Weights of a small mixture-of-experts language model, trained from scratch on English Wikipedia.
Size: width 192, vocabulary 8192.
Experts: 24 experts in each of 17 layers, 1 pick a token, a sigmoid router.
Training: a variant of Muon for the experts, 339M tokens, 5175 steps.
Below are experts of layer 8 (counted from 0) of a mixture-of-experts language model. Rows are named router (the router's row for the expert), gate (a neuron's input weights, with its number), up (a neuron's input weights, with its number) and show model dimensions 0-191. Each number is 128 + 24 x the weight over its row's rms, rounded and kept within 0 to 255. Numbers have three digits each.
After each expert's rows: "comes after" lists some tokens at least twice as common just before its tokens as in all text. This comes from a sample of Wikipedia text that the model never trained on. Tokens count by the router's weight.

# expert 14
router:138106127139125106128095148144105151124157116138142149147156125117165160145138152154164109162099121132107118143114102142128176124124119190104095112113105151116108130087166117162134151105097099111125121107102109154120114106112159154129117161070108154133091104122125117135125077155125135115123163112109121112132117146106074135085111178175136094148088131139205089146136138077140122120103105099133100132131106126132136112119144137124119101113117161106124122123120146119149112154108060113111116125136142108119127114189110122063146106126141153137126197113137138104144109135113149148
gate0:131096087090130159127139214161142132154119112150149144123130139174114134133129133127133124107127113143157156062099163115121155098124101107148121166143114134162143139081101170135134125101099120155120082173114140109141146105111146133160110132098150155183091115113154147103115140123159153137178112114096148098122162146153129142128113107116128103127146174107126185136132146108109101113102159111121125127103146117151096161120105171155099126183120126144153122156156113143106140147098118114108131083130141104104105102130150158127125090115108148120153115180100158141108123120126126146
up0:126108147086118141142142163107125186112146154095130123126171113104100087158118079108106133131101101126133133157075114162149162151098145167118121111155147126111057117155100127124120116144112117095118123108121160159112144094127100143117122111139104121103126143133158117136120125126144118153108144159104127124120117122121098108077163123159132150132098137157146169120150128155141145182143153144135180130128130158112150111094153066144141162095085115085085117150111132138147135173145138127113092133112131100100080153111146075155135114147107125124105154099091124127138164152149151117
comes after: " was", " is", " were", " be", " are", " been"

# expert 1
router:149088109092132109125170136101147124120108093122150166138125121105158136121106178116102084114093117154117182142162096140124149109166112170131121116106100111095121130138142125141101122140089122129089134095117109141114131146103135123140133129121126159147170103120150125159122080085135118119106171140107123107076127154136128125103131134188161126165094150146168115146149096076109147079096163120139124137136111106111149103148174123145097139121092159136108109131129126086122107113105088109112093127143097148131164119132092147127100106150150144128111134111158111090178134105132185137
gate0:067125118149139166129110109139161105105137130096086145109116146139124097123101134112124119119157138176135139146183134173177137104112108121138140134133127105157100099115149103153110142111110126145102160103130181123134134129113109149110182089116176132104143151085127110105119091111116135119075115110108088118125151115131057135078099148121143151119131165122109110116151122109144127103109113169181142131159144109114139107119145126160129108129152152138158203128087141151165118129128104124131174098153147099158133120133132105151127094126091129121153116127132148169128128094124084130
up0:158158128090121109146092155161095139123106127093121108154126146080122115139203141115086129130163122079176122156101128121127097111129167126102116151182132097131126140163128144057102112152148144132143111148176161128130151169091108133151120124151105095087123126159129154151128122150122134120125133117078114140145142061131107094128167080096160154145139125123134118114128117136129104129105092135132076120142113106119088132144145138149106147103106129114119089138101151131128119114112125080123149155130128084132141127156175105128091128094091132147149136117120159111149112100132114117
comes after: "-", " |", "|", "\n\n", ":", " •"

# expert 21
router:154123089124139116129145159127152152103141098089118205078145158118152122120126138180159145161120128138142149106132098117124124126130125134127064148127101152119161126116139149152137120057128098126102115140131099138089116102148109104144092136054120130158114127114105131122102142118153109117122141108095085133090111153131141121104132127090149106160095137140166095114140111098148155126142113123110117096087102136084156101116131146120128114146076142120112125171105107118092126164101139151110108129129100120140157137152133117112090094131113121121102181118179136082149140093148152117
gate0:115160128113097106141157135128140170138174106128120102138120134115135101081097126126082099129149139104111154136139139162126090132116150141150145141108165130149125157115124142130090113137143134123120171179158157122111152145115135108122118124131134114126105137078104116097130118098135119132138138147132112140114172182127129128095120133136137113122112153183102149125170094153143145153131098179129116148145086109144134128144115088130178141159101147126160084164139113094152168147112157128091151118143089109131117111076119178103126150125158056085157144116088114128118128090138072145
up0:119169138116126120127069097125090090118160142135118132114086140161132164162136139104146093156112119130096095146102163112086167156098116151104128121092111086139114104138135162138140111094158141158113093128123160124144122165190155145098137153167137120136119057172136116165116151169133154135124139155115135135140121096160134165118150144130165081098133144082151163114119140148139096113139160083111143073112125132133156155141103143091105124131140114159111112123137123171117139148116111100157101110112115149155138162135144156100146112164123171130127128145131130142129086124137131122
comes after: " to", " he", " that", " and", " it", " who"

# expert 16
router:161111101131141127115127108131126163158124124105112128124127167094179123182127107116104100135131108144100178146171102142104111096157147183134121129117086154143118093124124150125125162127123115182105120145116144143093116129139145105099141169124108126165139116119135160128094154090123107123102122133118110083094105155107114065117109130153130107167100154108156117153123113096122129129115175091149100089148125099105141066147132148182154125118124142119101134111096080151117115131107114108123117145124138105132136130130108156091165089158130145115123154098162138092162156074102152130
gate0:147096112141144109157141114143100121114126143101138138146145118099163134122132103091162098115137112139144133107142135106086120113139159143122129138133119086171160068085152153122156129101107118130152121171130170115118156122101118090150152152115122149106134131083107116073129143099127085142086120103168112104120096155117078147165106159143124173097116133107103119116136067088114153160102123144130137115128063092134188157074113140141160135154105105111096128115144120087162131144155151126138081119129136091108104127147118144124156130134150129116150129090139123124098103104125107135
up0:159129139113108111101132145122117148131106078124130140130112126099148104125112127129098118135112098115165115108112133137152138142112112126124088138168132144108125151153160119128074157154136136097107129132117133124132153101132169193149113157153112164152153148175123158120087108108172171135182132104123151086132134113137105084149137139112099091133114118182154134144131116164151133101176150145089124123161142143090109122162134122190115103164159166145100129137091116093130105103169149141133156136137110169144145109109186114124088085123099111148146138116138136113110162130121168156
comes after: " the", " United", " New", " The", " National", " World"

# expert 2
router:128130105084151118128152111147129121138109096094110153125120132092158124148143134120080147154105094117128158154129136136142150105178150167082104139121101121146115131104124130130154131121108119140115117146115116179124113112131152083121109156094107140147114071103126149180083101116126103106112185119093069140119137135131113135080119133141133152174107128127187069105125099134112166111076136122142077078128138137101094087114138152140136134118121133122125129122145126117139133107120135121134087109145099111138171120152091116100165112155150161095133158117125127076129130107121164090
gate0:136161120177129130132110159125114150127122180130156109139126119118124110171127146122150124138169106149115156120128155136152140113120135085153124100095088090148147114137128148097108153092105130137113123114078098129119145132143129107131161136142167099098121137125172122165139121127129086088117128117111110123117180147151098130142071181130091169107106136116138113140136148138120152142089132153162154170134133131088116133121116150065118155112107120110122148138105138198096139113099160117188115107100129123074121165155120114126129111069128108152099160114130105130101147102123142171
up0:102142130173120163116102154152085113127153110121169105105122101118130147138133110114113139143117117149144167100135099139124130124096085139184136139133144076157117113129108153117121167117120117129119166097087119080125143143116128147120147105118161143125149154129146094143149133104131131136101081169117116150121131154134109151135108147122089165097134116144163156105103162137111138098107092111119124142115105203077095156119131167139115093112155143122103148163127142116136164125097178120144114143135122132144105124154107181098086100131128134142112145119190086141094174151129126176
comes after: "0", "1", "9", "2", "8", "7"